Experts of a small language model: 4 picks a token.
Below are experts of layer 8 (counted from 0) of a mixture-of-experts language model. Rows are named router (the router's row for the expert), up (a neuron's input weights, with its number) and show model dimensions 0-191. Each number is 128 + 32 x the weight over its row's rms, rounded and kept within 0 to 255. Numbers have three digits each.
Before each expert's rows: a language model's description of what the expert responds to; "mostly gets" lists some tokens that are sent to it at least half of the time. This comes from a sample of Wikipedia text that the model never trained on.

# expert 56
It responds to: Table layout tokens. Line breaks, pipes, and table header words in election and listing tables, such as Candidate, Votes, Title, Preceded.
mostly gets: " gu", " Votes", " Candidate", " br", " Preceded", " adm"
router:106174130148139089148153139140081125144111110091064154143131065161137171092129143125150146137137059089135139157120147168154092134158194166098107092114173132175125104194147100145164118175101117095079164157133162117153172080154114133112139151091146089092153155130087099127155183122134129082105146127079072107107122137179110131106139129085178125138106112107119178091141083122189144146163150090186120079081136090170104117168087111155149129140102118128194127205130186158147110120201165135147081088147139133203064131166122090179160114147134139119077145116078170160153076147088160087
up0:099143078137105116177054162108110094069131113194144075164122127145061154103109122181172174132100155117060085141116146104138116136163175114113117113172055111132175124128101113137115132102100115161163151204130182121141138156159137118163116147143168184049161159190164134113104158097112121147101107124102159098094111123171107102093171079176145092127142091101063134171145096128143187150123141148108114138132126136170125184091127145067089115121142093100160143110142094162160094148146117121125130124169080141118131185135129144111141134176152122155203132161119142118229101184070127151
up1:135166091103172129131161109105127101122220096120084118158102170196114156185117092133161156031088092130093137109200116127128064153127111087163103147131130167117158145097181185106144149049137144092147060041106178093086150207148085170173090122093089110117130153149127112148129124147117119099103169123139085117179107125142120155143151129114158104078107203100160135055153105146143072145095124117174136159106165122105132126109147129131138143102136120111152102085132137112153098134115133135111143125183096182128124193135185155145145169166142160108146159104087116148144143172120113093
up2:133079150161160121106167141128104168093124081123153113179183103166086126074124136125085148143179120076143095139075121148147139118158112057112102087075128163106147184149139191110134147151060098060137108152176159176044126111125131125116202138167204117150111132161135105161105141086101080130133161127144125098158151129113126204128176167225134078158122145124084164115144126176079134091104108175099155096111139083125141111089146108126190112166141106138109128121123089160084090170108136152114129114117125051157194093096147116108135168108093116089104117135092158138168146111121128148
up3:087165180103142129125165102098082181165129102060082146123154132151089159094143101139133160086103134158116138151119178157168103162142160168156058156073131116078107149130108169167137131168109090168188112147063192143156165122153103084134107169166141171087137196092103098185124114105154097084137156160129133064125152110066155160156083141159046152173164093102117183147113163103136154116122122126146110134164131147164147127145173110104103118180114125149157126130110115120132150110081139094145155093154143126127126118191164101132020170152123108167101093170158172167170143108106135166
up4:150087182152142095089063151101145121104097134147117150185100186151147072215098117125138103134160184141091134116152144158122135172160151117160128160081112139144136176110113149101142139161133053114154139151151131128122165066106107176122159145137108090199149108148073110084179131133149097156099173092104063111138110148157094126070124192124127133043096107115119120136132142128108105193166117091147116134131119130120124123103144153107163092073153066125127116123151037042095088166143111112148157104124095126189114114163170096101130085137060185102132129098114169158081151140131120093
up5:147148147124116217132076126130080181155136097199114128181177169181116121167154157106126122125128129110071116117093111159103130160155096122107139123149157161141131150181106158149137108092141109080153115171181147101099140151156096146118085109164153144155137137134106124129060135114127201231115113103132106133176119101137160064110185162118179087086117114150206147100105145113148125159138112128092118168071161105056147171122191137134169157195080100100132147120167105063107166091145089135134112116075129135096125151136183122142078121124122122158139180145151036122148130122137096149
up6:168081169131216142113101127129088149216172101170131139099142117164175097163144128143130185127136108134117192125158201158155099110145126089192126118125107200074131118082162144140110147145132085063119102131109145069128129105064130146125158113140109111171121199174073084101159085160140122128105121111129078101122095106112147116076150135136127138095199108116156109150095137130079138150136166099138103147125125072080186129132122120107089076102171086132122159170101012044133119108146089149175111121133141131172129088139143135102104097139163157122111106108139109134104125091127147082
up7:144116131130099164111174131112122124038127210118131134159207067145144149142145124138211222129165114101040130113107089158116082148121079142166151119107130156079097112128089173195116122141163158153134068078168107126114099147132070130154102085109174124104135127069111115191160077105143141154107103171128153088169067102110143135080124103151171107148154132135090173119096137103120127168147134073138131155105154128121086126147114126144161154055102148185130136125128099095136163065126080118116172123156107144169099136106180107155070157132092111131180115136147091130143126182119143118
up8:195158171135135174062088131173085082166142097184116184081114093174071124154160145155139134109073086124100127099153123099131116131134095090153097097135143142122109192122107095156125121113138094163117103093105134111084180067062059123088110112141168118105095178103175143121124126129109120206080158142144111142123175140180127119132121201112107116127173162096123165118118103144110105128093089075102158118152119157165150109164195072151125157105166121139137160162108120097135164125084136054140118151128103104158127211061117129111147124037150160123110148098108088087159162114098149140
up9:130157120137184116134060112099138142116090180098147085135095201151114146090128198150156119127138179137150100127150104134139124170145109104123150126105103155092156186142152160145185119138146121163161090109188116120123153139109115135148117076093143143106155121156171134092166081134141166179118145071093154103132136161128139111145089130100151135103116099092144205134132148210121076130114113166165146177086145089127209109168136100108190073159163131160116095136149073200160137157144130119071111188144108132153089168181150141095080170110128187119078094147059188119130124083149084166
up10:159123194121178146169160119075107093036149167123096066129183143173083172113111109160162136154159093121124136145130152151134123095141139165111138107135115163130175161083161149153146135110138148181095117106112107111157166141132102159166186103183108117092091155129190171072118131122107103127113133109142088068142108096126109069120169126123165127121114153102071109114100152138140093098134069183135186154142145119179103096185115129090102156135137104110160141114128081169192118095157156125180122095167179103216135134109194149122108068094131215137160159117130130146186122166084152137
up11:134141138071132193145148106139103109097142146206144098131173123139113136108078105095122105113105096096125141131084146136151103106183180157175133124166186170124180168097184116133125126076118047124098097149108141162116085158124145202199128163121153136135133106083107205156112136140121106118124133141141159156139110132196164112137153196087128078148104184153124153101052170120094111073146153070152120106128107097099129130178104079035136086130098098086133139084120160135168161140138133170095171165164140163138123156156127117140122111134113120086124159182170111177175161155174156160
up12:199146111138175147089075114110106088138153094083092171114096164153161124136080130135139100112149115120083149132138144108155118143113146094117149088155139148107123154170086062088141110123175106074119113102094122178101121102103138114101086222131185105126065168142130165168163107119104129200092140140190146130113138140135158081136139104133173138135134170113101134119138147165108157148143120166154144154106152110151116085113150093065218163164183056097065126121122102151130074208145151180121071133151119136175147145139162160096157127102049139189115116108179118081123118078150162133
up13:195111174125211152177124164132157107165172169116103099181112214209169114132115135075163112096120103171117111121153143127155180106098131097111183160172121143113155151116099168166153153213121104086105110155066129117139088115147117094109142164126137141158183143206112100133185131162107158137098120114090123090103173209162151166111092119073087103091094133116122134095128154163178183105139125074076116127152090088147128093092139087142159081119163078165110103114123116130150102157146135151121124107082142077145128097163137133142176167093130140104111165100124127060154109139154134102
up14:123173147099169152082097169127074136109167113165135155087133130145118154146110124127194115095131144090168122143076144185142101119146130111137101123124158154108122135096206160081154150112088079093127145182166161119133071153071113085204187148208069215126098131168098104102091176132099166126057136184117111110088153069123120133122063155098076173139095186122081184093111107056130159158175127129111105077149130125180102135169123154122133149130128104146171105134151087096116193109136119117158175110119110131174101139131127117110115138172107083129170165146137114153144126135110124122
up15:121101102114137172146136122104124097143097135092144059093101113182108146076148146155196110126148074127075082142122081116136099099179085152103199186086122127135082145097104151135153095149113153122120129176104117111100134162116100071183080168183145157157129127093098126053057117084159121131102161151117075133165117160059159165179122140130093105094127119156200122108136183162159149109109128053143122141125119092144130109140122100110146156093130166114151136148123134143080170199126172114157146144158156132116122149133105078125045065141173128112149186132132071125098169100057110119